python train.py --balance_loss=0.00281 --balance_bias=false --init_std_down=0.0 --lr_mult_up=0.607 --dataset="wikipedia_en"
Below are experts of layer 6 (counted from 0) of a mixture-of-experts language model. Rows are named router (the router's row for the expert) and show model dimensions 192-255. Each number is 500 + 40 x the weight over its row's rms, rounded and kept within 0 to 999. Numbers have three digits each.
After each expert's rows: a language model's description of what the expert responds to. This comes from a sample of Wikipedia text that the model never trained on.

# expert 46
router:533525469482451407452515405457480420453513556532490503476489499502494566503489550488522521505506484575532411488518479491450564518440593489511412533491527561542470562554405492531513502508480594
What it handles: Spaces in tables and units. Standalone space tokens between numbers and units or words, like 20 mm, 27,589 t, plus x in mix and Mid.

# expert 40
router:521562516447496443456443470491484467468425552525522520511450543460444499508512585527546547500513526526493500479556517542508521538463532504496454560452499467507467522537541439477467548502426618
What it handles: Final -y endings. Word-final endings y, ry, cy, ley, ence, mostly in names and titles, such as Candy, Crazy, Category, Willy.

# expert 57
router:514562479464465384516491497445488441373407544517434465458475521524514522475497492514490532466439528520497409470513535563426511412486528420484508512572573560524464500461444530496482556491500593
What it handles: Letter s. The token s almost always: plural endings like projects, groups, Sanders, and word-internal s in Mansfield, Las Vegas, dissolution.

# expert 48
router:475518484439432527455463466504449469443460486472439444439522473498449567453447467487512540504514554486504441466534481500403514449469528449432507517518514497535446503512483512490588547548461516
What it handles: Preposition of. The preposition of after nouns (matters of, front of, story of), plus about, from, between, against, and some mid-word pieces.

# expert 43
router:527498516426455516513517469482475414482491530487423543470468462451432511489427549569546509548518510533470432471546500550473478414501505461453494484477475528567460491525399478486529506457417536
What it handles: Table cell separators. Pipe separators following cell content in wiki tables of scores, names or numbers, plus semicolons and the words for, though.

# expert 49
router:600513563444483467502451502486487490513481590530487416465429444478485515480462571478514514471538505461470478432509602551450525500527535510502405463466517527544465516556481531546456463458450511
What it handles: Commas in prose. Commas after names, places and clauses, as in Spokane, Washington or November 23, 1997, plus semicolons and "h" in name endings.

# expert 47
router:553523564409439455505451476486464457499445543520498517450403561520497525431441523538534523443431508473481426531554561538457545507456527449493449487449481470474432489543407504518438462521479570
What it handles: Small digits in tables. Single digits and small counts in tables, scorelines and statistics, such as 2–1, Clay (2–3), apps 2, or 1,170.

# expert 45
router:482480524483429484420487501475425505462502544560424488479446486467467466491457506546531548541522506555490470487504547556524576486426494514471499552515536493556464559506493528461540499462449511
What it handles: Periods and punctuation. Periods ending sentences and abbreviations or initials, e.g. George C., Mr., c. 1942, plus colons, exclamation marks, question marks, subscript braces.

# expert 63
router:622569508501508441468426502451477438531473580528449418468468529432477544433437555525523475448482566534518474500504532515444500480478547510513521491478493515574505502508463477516528526502441531
What it handles: Parentheses and -et pieces. Opening parentheses after names before dates or notes, States and Company after United, and pieces like et in Beckett, Bullets, Baronet.

# expert 9
router:510482446466427467480528437453477464443514544525433475490439542482477521515364494510540523549537508551511479479506533483514535488499529470464459525531523543587454510527470544476437549477475512
What it handles: Mid-word Latinate pieces. Sentence-ending periods plus inner word pieces like -lic-, -ic-, -ric- in public, relic, particular, extracurricular; also would, consider, claim.

# expert 23
router:514556498488491547494508412432479427459501560463458518447442470532481560503490495610536517482486560449495469490535516523439520532463495433478486482437544484574451557590536527485463488485437523
What it handles: Clause-linking words. Complementizers, relative pronouns and subject pronouns opening clauses, especially that after reporting verbs, such as ruled that, in which, who.

# expert 21
router:476532439497492424426484418493510493471524532502416505438436489492434541466473529590522529556469511594465475547577528542459516481526476474471484463380460508555468479576432506460507490488457575
What it handles: Taxonomy and foreign endings. Final vowels and endings of Latin, Greek or foreign names, especially taxonomy lists like Actinopterygii, Exoristini, Arsinoe; also dagger marks for extinct taxa.

# expert 20
router:508504467392506483505521479497459463503471534507410535394466584426470488475463551493558539438463569490507466480532501574536528494533498491465466469448520533508472548481515523451424432475448512
What it handles: Mid-word consonant pieces. Inner pieces like t, w, tri, ig continuing words such as dwarf, contributed, Airtel, plus short words like him and not.

# expert 10
router:525477427504453501476480423451486413479520557402504452469452471512427496481428562476531535491501468521532510475514518543545521532514479495470483520480503560553434515544488500393465480503486596
What it handles: Nationality and place names. Place and nationality name pieces such as ian, lan, land, ed, plus whole words American, German, England, as in Atlantic, Swedish, Netherlands.

# expert 14
router:535532525524481476430490492482453472453500546450452501491421516534446486495492549545537498522500575517489448497473537496432509493472497449477519497514474506539476544569507537452522505513430570
What it handles: Verb inflection suffixes. Verb endings ed, s, ing, ated, ized completing a verb stem, plus whole past-tense verbs like built, served, published, announced.

# expert 50
router:558528491475394446478509405481476472485484502484440543495477512461467526489486508541555534484477528492496490515530545549369512481441545452479456532467451554548458526549448555450424494521497521
What it handles: Second-syllable word pieces. Pieces like mo, co, pro, di, tr that start or continue a word, as in Dinamo, Baltimore, discovers, produces, directed.

# expert 3
router:512593460466513441523459462500497462490451510492467530487483501466481560524488556504537571503558517552482506535510464500467496488404536502452464449494558495477463539564500510499478512426448524
What it handles: Capitals, chemistry fragments. Single capital letters and short pieces starting names or codes, e.g. U in United, Ch-lo-rdiazepoxide, InChI, Estonia; also United, China.

# expert 36
router:592489474503485520465476475410517384478459550502482449456469530501458557420490537590511490428542563536477475467501452508455554472416432509486501514468542508557470499514531556477539439427476568
What it handles: Conjunctions and suffixes. The conjunction and, plus or, but, while, joining names or roles (producer and director), and noun-forming suffixes like ance, ity, ary.

# expert 11
router:536541526353466485500506473479466495496498488477529438483517529420501543484417545528561512479491561520462494428477483487470512442451465478492494500471473568572518530511494452489506467559434491
What it handles: Name-ending fragments. Word pieces inside or ending personal names and proper nouns, often in sports or biography text, such as Kro-man-n, New York, German, Roman.

# expert 52
router:556516412471417490461524457477459462453476483492464525519504521469508502479479499513564535415460501508445506422518496487467498499456522446485505508481507466484483506525516552537432505404475542
What it handles: Determiners after prepositions. The determiner the, and The, their, its, his, usually after of, in, to or across, plus War in World War.

# expert 39
router:537551483413523461424491461464475461432475548497502484454449421517500563439429559523528503538537519531454463474541537506423439474493541438473446487419526537506490494515466530488476522492481536
What it handles: Early word pieces. Second syllables and word starts like la, ho, co, po in multi-layered, method, poisoning, uncomfortable; also which, single, quotation marks.

# expert 54
router:521494525502474440475497451496515464440434496451473430485487529511467529467468545538514531484486534522493474482544483575439503455430504471495434476446511515509450526475481502444459494479463468
What it handles: Word starts in tables. Word openings like con, Ma, Mi and headers like Year, Award, Best in sports and awards tables, plus pieces like mon, ni.

# expert 17
router:477485492439487489442555430504421475485485540411434463460549511479411545477494551526516586517496528519465449506474517535492475459492533486498471500513580519556516522563441498486470470455479548
What it handles: Word-initial consonant pieces. Opening consonant pieces of words, often right after a capital C, such as C-it-ation, O-cc-upational, f-light, Mc-G-overn.

# expert 22
router:534508490416484495499547491482472459482510556544472494475464510461466576540479533563546535443481503509487427492557507546438590465482518479455480509447511475527455570573484507490467480486503529
What it handles: Word-initial fragments after punctuation. First pieces of words after a space, comma or parenthesis, such as fe in feel/female/feared, E, C, S, plus children, women.

# expert 29
router:566489487464466518465476460497443469534461540568474490506488511428498590463468562564521536515481492488469417496472578526452543456452514505492486491447482516533502572546433503445479425459486532
What it handles: Mid-word g and f. Letter pieces like g, f, ed, end inside words after a prefix or stem, such as fra-g-ments, butter-f-ly, Spit-f-ire, fri-end-s.

# expert 16
router:573522449472440453487485462494435463413489523491492478545518546468466491411386568488550504482509551564448497475497491513470530465474564458433470475532513502554516526524422433542510471475501573
What it handles: Word-internal suffix fragments. Mid-word pieces il, us, ed, ing, ft inside names and common words, as in Fossil, Kraus, Children, Swimming, Millington.

# expert 60
router:517515514485388435466512499489494453487523488564498507509447511454445514493510559543483539520486544518499451513486472488458511466475523552464466481486481554539473513488472505434453485540474554
What it handles: Plural and word endings. Final suffix pieces, mostly plural s, es, ies, ations, and endings re, dge, before commas or periods (impressions, policies, fire).

# expert 4
router:504538502411460445500472478516502493462503514514465481505478541479497600442456514530531533549533531440472490500573477546425556441507574473466530520465573530529444510535453503476470508523452487
What it handles: Mid-word vowel fragments. Word-internal pieces like ol, ul, on, el after a short consonant start, as in s-ol-ar, v-ul-nerable, Cor-on-ation, plus slashes.